config.toml
d_shared_expert = 64
normalize_top_k = false
optimizer = "muon"
batch_tokens = 65536
Below are experts of layer 11 (counted from 0) of a mixture-of-experts language model. Rows are named router (the router's row for the expert), up (a neuron's input weights, with its number), down (a neuron's output weights, with its number) and show model dimensions 0-191. Each number is 500 + 40 x the weight over its row's rms, rounded and kept within 0 to 999. Numbers have three digits each.
After each expert's rows: a language model's description of what the expert responds to. This comes from a sample of Wikipedia text that the model never trained on.

# expert 43
router:525481553530512439535467571535509453509511424423494537547498469469453490543524500515460457488492536454473465573540501526513485522452525528421479487528580495443546566570504495457505489471442510476447445515458508507525513467526543532418497544494461513451478546478471559425505500512487569442501481546528453513552494421550469404485573542450494556551515510548573539465458514518456458546459462460452501443485442549471464488551510502483529521535490454461535503425571482504533504479489486481492507541509455453463536455490444473466452446571433471432530447528480514531492433506465431562
up0:547500528500495522508485436459487506503528497513441460502555526487486508451429533501473457485460489563454586507534493437459485498487539493537512521529485474494536488419497487516500547437463546542567532475518468406528502443493503543544521504462501487471541458551460585423509554607588527461471472503471479495518421512487413477517544559510515506502479537519442485486443602477489419535476594463483490603478471561517513474483465491495486392473551483500501511569493445513570467550525536480503493538520568470555576551511514437487481492503520495504497510529503519524475554424440497525
down0:440528501520495425517465508473492518499556471565529414482475506552615450467534484546455545493517510553541466553534505549539486529535434522516585460516561548557456472468567464486479429448481438579475463542568532545485521558542527549422526483484541579472485515491476524470470500480519480476515470493534563496514510482505557477566564551466461472450431493499512443492526383495462475516487547548473540517519556430501435503425461493489479521453509504475471510498489567560471542501502464474538490512474553503529510499514514482482428499477403565458545502514487547517491524559481432510
Description: Inner pieces of rare words

# expert 32
router:491440562534503457594466523541441462493462487442540496544435476481467556572503557524448455449576582501486473531540528570521434494469584516493478499559536516420575490567426515492537539484490486473431397503436516470561513481469472521469496538475473561491491523515474513464514505515453513479509465530459463475553469440480465465484488484474434537545565482576543481493458530463498457493463452486447543450472445506443458520544495474506549532483482500509514508467503497528579502427480493501553529608516499503531565395509486488481475509483484461447500438525520435496500459502453535515
up2:508491501538520481523518529524504543531516553473537543529531542576494509514522517515551457477472578502446427521552455475551481473523530498460489501512563461506574477502481584534572498452505447481485504495474584443407489515530466470548486438521490554501469492512526513504483492463479479478484507530465492493554490484461381505445500481493464511548505563506493521549519476459482498465435420556421488533473516463473482448496450527494492520554448546562501490517462490576452560540461559529472528614525507532465580452462486557399484485527489504561528475447521448531570590543425487463
down2:503500483435442521517480505404507518453517472559480531505522458515535583566514466445496522573515482585488496491499542583542487483504494516475492470495441483430497532531523536520517457549489482511482474537475452548504489433483457430496481514533488454551474556567470540540477539488472486544552470428471471528547539448482546493499516474511535495497476566405462540476504429533482529504483499505523518520460440475455488558429491414589546534473469468532492479501453474533481566500558462532559549539455499485488575410524418500475486484458482479429531540539406495558509533471415570524
Description: Prepositions and genus suffixes

# expert 1
router:528469505482488466534450564558480487513467450457525523511469485504466526516591542551413423453511489488466458527517531490464497522405534474488438437557494475521537508505492540493506492438446476524500460432495531442553537445541548516417462513507487514493446499457474567479530467526457543468486479517495507537474466413451493493465513497476446527527573461524520499416474541434468470497509479550444496464465491539452487572524583457545545510509528443489521470467541431624530520462459506505583550546519530451507490500481482503496470496498400422433504477502445459487472469498435436535
up0:530521465463455491463526518562502570503484483441475473475543533499473530536482478540416432536501481466540491506560544524552451535493469519492462437511491521467470395537450516470539513554480495538491411461534438497514460455480491493495478542470505516540477488509538450482506489470510501455615489500412505467541464484444497518422551499570485519504510474429385447412458451511440542519510490547465509491568508592525525523560508465555425456461462505509543509445499473547519493544456517544444536534519496504596437541447516501496415541512480500536502492438502488505592514526489496499
down0:459541502520466541454528473432538485459515557522595517412491533489452499456459457509526561481579465482533462538471474488588488499542486526533512506472532599518499450471530535534536480444483501520540490547493428501485491521446463431563541486561499487502523486441506464547564535500505455450497486449521486410478496436460472491515452466526522516520482498464449437531530477562521534541546546501512475495494524457470529489431539423509469483524522468585532498472480560497469487546585528430551488522513516459555586473452545568448517589479524460538471514469493553521572539557515422487
Description: Name-ending word pieces

# expert 61
router:587487556502504484512425554543487448487495522471533556552459458511481519469594567552467478511519489463464483523515503546500441534504560490496475439508507488489471491552475496425534522458510473433462471414494483420502495436548571493477490534502472530452478502465542557465529503515526546441508458529496479543516505466489458450474483520473420561560507430537492529410518565446446418483455508553496475455428520557479488583563530464510504498529518495464546476491585453522544503453498502480611533498494501469521533456467497504478441414513455472503496497480426450459478438471464437525
up0:582566566493442506466561467520526478487499486499494485440386526556436567472492494519572503548559503480544482481512516482466463445493416490491576445538473437472490492506527537481528475446534445524547429498475476453457488498489560532489502476546455417536446454516494554421518453536544493448556523579486498478529458566514527544491494548499471538522458525457521503472449494550522481527512531534536557464520519486494544545503451479562485555555485501504546440507582480508456473514499504489492548419536464467447568510478476459580496515485501423477522558470504480528538507540447589428
down0:519412551537545453424463440538538517449491524495555522578497503484516542530428468516484538521467487532435510487475464495486492408462531493485528474479456455486510479511568502557592572502537498493554472482494464462519473465478408441499521396413458512522474562492523454476441461519469497471531502438468544509527442562529526497546515546488480536477481457473507555436531574421461449496499456507614538452478418486524485506472495535438498493523547563517462472473475491482493533497446459465512513443547462486545529451461484445515503527500511525496530530499415514449568558495440496502
Description: Sentence subjects

# expert 9
router:483455489525508483557472557588480457492510445490599547528480498497487539511499533489462439475518462459436453508518528534514508516525503494459495500537524490473561559547460540433518518501466456518414509409486590491514517440572508528494466554443511581443499489434452547462559506552469569413525513507465483518478487449517506474487493516404458516497529454517468527458515543471483447542499476483475539484406483572431470534508511460528562556488506432480479464419560418548571504491467507487552533494543497471496509407477470487492476485499465485419538495537468446519444491456457482528
up0:508487513519535573516491583527455513536478471557511495558481505478525425496493521509446498503511484435498437490463514436579506518513511520418537551494504502517566520506431513511554504534590467453545504450555542435566509471444446540490427523482463531516543486479431448482441517508519560472497532600391518577463563497523499492517565501529462561436517462496442495510508484461431541458532429600530456534491466525501542486460501530521574516481509515524508460482557479478518551481504446444512503495408486539509508436442467486499517481506457542529482515493418525472446547425513481502
down0:434456427655508485499597491554461490486487477516551427559524519473517489450488461445512511453452483514542504476480450467463522514450511484472461464537469556547517467477479530464456520495504456551486591460557523465555519516522453450498458467475451488411552514524542522485532504494498548474423564476500533482457493503519569581483505513480457472474538495519467446452496473492560538491487471601539535561470550478559497489498510444451570531471470512495461464478489480521564583543558491482514487475486463508448434537524419467475519466566503517568486519519455516484411515482536517524
Description: Proper-name word pieces

# expert 13
router:490471524436427493504507536499478468421533458451600503579475477453453518505540539481455471479511508414488497505522501551475472547505494449479444493527551502489518556512473501412511490449471484505447482493453559487546498496529525524442423518450478523443450525488462521500500447514502543501516504499484478527537503444522463513513557589494506501527527513480501567467516519452395520535414495547450521484431449465504407534488503410518515617522521463473527492483582519532520511463476537426557535528512483425425509457493443448496482503520490488521490432556496398504430483462468451516
up0:506499532516561439501562557483445454478557473515569499538488527518478545504469500463456408524521478456524469467460460531511537474499519447453406423432560528515514526543442504434505470505550483500514483469440531559521551515436481501509502476509518442463492456487506474608556509475516531531519485459441520533563542544461536539553519546477474491508541486407524583416503555496474488489560439514449461469489517462526473451550499515514554486537508519533466532552522536559536494486521552455448504473475475467534510527502474525504463516513518543509419393466576590425488486431543513469
down0:495476512478509569456478477419501426488440556491478530493450534494551503497587555471467506525591569480524473509512524504526543429537541389446490527434476490519526570438596494503581464559492535501492531488440480517495503484460494483466524520561575512481464501508551523451471521514512490526482522492513539559559572452519486529498506522461384508513503454507495426494473503523481463563583465500583486541537598531485523539462492560432453509507475462490518586547535529517526534516446504437479451487538522521524517536462474524531442513549467508453516469541523522555565497473479520538
Description: Digits in numbers

# expert 58
router:493502546477440457523482470575511542416492467494510547501474467535522539501502506507455462505494524496471420572482534526511446544539527525470383494560530486464507544496464520472525492476512433490459527496461526489541526448534487511495462517485459546465443523422525556496525436542494510491480470524440520488514450448468452452502535554513481526490565487546517520473465558473369423532490535478499499455472433470446471488568495459568540497527496427443524515445593517568537455470472460457519529499538443459452543394553446494503450480506508470461475433494469408516494425472477485484
up0:510513543437491518477501512522491477506384518410499518553535534496552409542529479539521415509475482477546517459445547478531498501610484456476494542563495543399505495501454510517566528439452460519512494524449466487531487474512496517411488463512550574455525442568562511495544514551589442438436485524503485497476476460487476562544493536509584510559495409482485493502526517460447480509526541516461531473446515441478527467495474495502463531542507529480474466489496561494497486456562444522519486508489607432552522467469492486550484538517595558515511476496551535527457517459499545533
down0:546456498466426453561466511420571535532506498441491442504479520457479504478539528522580475502533530485431517438473488496516496446494466503523538510443457503526546458514449521503501511459513539478513457571468449507496531448438566554498583468482518503482487554583483525555481510421537479540540535395515473499482542552506571529509495512451524521578451524552524495509521571558514507510501460542528531434463542514571540543542537584498476537547460484474547487459528474465487457538544467490512503539471524453451512549447567498537471557589454484440547565502516522453482523487478404458
Description: Numeric table pipes

# expert 47
router:485513524410495446550447563478466460467483441452600531511473446439504545486504561493487498448538479458467482489454520498457502536493509474458465474541550470511513523488495522395547497438441508501490491513516544481565521460547540540432478484452471532446525500496518531496495458489542518498460493494475496547505504423465466491434499567459429504494496466546504533422475507420472503590458459549450496458428488500499440491509580514539501589496540485453528504500526533557519516464489525427573592496525531439403522523520410437508456506473529493465556437472489477438453488502471459515
up2:474458482507525513436498484504538468544415480491575468474493457508439522535525480439485469507548479482485541522510457450466478409553473535576462509550486435526524515459569517505537509577551503432475501527519473504553518485503580505549478459473498503494531500486462488447497550499473394542497503526516550553498487500556582525455421504546488522476470521521544449426491476603556506520532496459558548536536454530490507488501530486442554577495546511451452477513499508535539534379439527492463470456464442467535477562524550477474532535501503506469528443485485471415567469587541476522
down2:556529488489472444532484477554527458497521432501574474454395520498509482472481552419471526464468556483522487505494577451468495490518505483440521470444447449485576468583514512511532504515429479520401476537508505463510480548485506532452410531503531459473511542578439512534568483500519457571402603488443491513447481510451454504471475464542464486466483519461467501513478547492535570509520512489435463575447502495492536512490455484485565448531552492503495429435408443493506457475466466513486459515475517434574494493467549481530461484485490498497535520519523470479525574502449453569
Description: Coordinate and time digits

# expert 6
router:518469518487469527554518527534430516489496465449580599545488460543486531513523485545462429449507437473504510577566589495466474540534502494447427467577573439434576548500445505455476558405437468495507489477510523473571543503484498518457492542496478497428482498470476522514531470493519544432448508490486489546482443497489474437502570526482493552501515489508503516487469557450474497527501483491471537523431484508488510507531564438526495514506501466456522475462569455566552432479432421481480530528556472480486552446536522424510466491534432505454590460518483484478444470427494480535
up0:451473513504448504525526487508449538472497538493593453526443489548517475481476476410543611566486504528540544525500486470507507468509549455553468416532514504441598473513491407510444557410536488523536468421504509474474478513486483492545491490512485507529489519474461536505524539530494552525519490474499490471458474585522402501473501557534402478494478468509502490553570506466472419508516529468543465502480456462525577530543540473460472579502521497525564493513497422492519505457520473571416489502545535577463515526525456527562589506574501496472462508438493519538448538502528453513
down0:504548534501557473467458453465516501492518567423499486488472592497520505570515488496445445534439451547478409487487541509524482429435438537491529540437514570561479478453439493474516485494525518514452576521521458529571463458484454469450484505603510553494496507512507524470485534532464466513547429443530465448481514467472522501560540459570514422509486489475429498613496514535482596544556496427484459506432532469467494592513417530480455479515436492539490543475437478541514454451445509493493517523566526482510462464494542501491505493508503430510502542485519520496498559540519525538
Description: Place-name beginnings

# expert 62
router:581489580445482472534447564529460478479510514486545517507442470505483530567512543560475472475539495451449486538544537494472473507466528536443484464517495469508533547514506540513516542444424485446500487444474535487579526514484540509418456468453506493502499580471525525472574464561474557459527433519524516573495516461443454500447547530467465527527552510476483527472509518436471458543472454567432494462526491512498462508504587459515591544581535501473512450475566502537492489485452513466521556540498487471439535473516517491460423497491405463528574453507441484477480420484473453607
up0:503499590562492507512496463551471461490493494521502508495518456509541438553503478471492421494490526439490485522539531573437508562553490474472519493534490476460531410495519551453487436472474428473465510433473491555476516487473393523494432451496481499583499540462547470505570471569544519444532512472503488563517520478478430500481605476505496512546504566513475494528502487485481499500549517466455472486507560541529484573569486430503462518481427547463483402489490498553459503518542521477438477564401543457412557540510506476462422555493463527489476491493516491490516435586504448492
down0:518505465451486446496559498469524487501463541507486472492426494420476511502472462451567518465542529543524486470462498500481529528480478559485505499488513508524451448402505481580530504495522482556485451496587512463473498510502538466477514466519548519502486516479428497440454458411503499487547416475501525573471478531463528542530498503510478451518473480536466443465494607544523515537439478518511595549572488495469521550496459581516500501474521484575457523486472596477467521574526506503572505430564512542574466531523479418502512478537545454584445560558540431480537521558449554529
Description: Name fragments

# expert 63
router:538493492498476477518474536522502444455501485439593542535506470465399507486527564516450488476474535444467434526535540617465476547506489471495488499547624535479518547528467528455510523515445494470470522399437560484530545468568571514493513502421488544495510496414537526504498478492512533483471469534462472554538536464497493465479593567452489549508477468496461554456529525481446460592481498526464531467491431487433418508512510512526539535492500453434536467505551487527514467448467490434574513527506421427462580466502457494505488442493502487481504467495492477505486440478493448500
up0:516484535569472513495510494458540525558521524467533512480449413462491477414441476487510624572491539457479501519500526494542508518531461442459428466447598537513459546543579453495520522481475566488460451471474506505499495483525496541426531485488464408504490481506499524480479470521492531480476462462440546544501457545531536490425553555529490457494441477528435524434505530517510537493525511513547530482486489556523532451411492537546530536527481509436526483468453564509544504501469380541534500560572421465516548540502486410457505588469440528484470521523498477453494533519486519536
down0:513477543533507418476471520454542459417498519555497520520435540470516504451552522479459521536445482515511502532505501475469473546510524541587497551453592421528503540449489503513525538510558486475437470486451486548462482518486536572609521486495475537504473448500538491488541553475453500537514435419541502449423518616487531532543482502485439474515529455533502524518483536553474478440485464431550499563554426460501545528487543541594563513553564547521474538511488452473538476512532392525573513477428553482527522491452527511508515519491502513466492492470520491479531529588526500473
Description: Digits in tables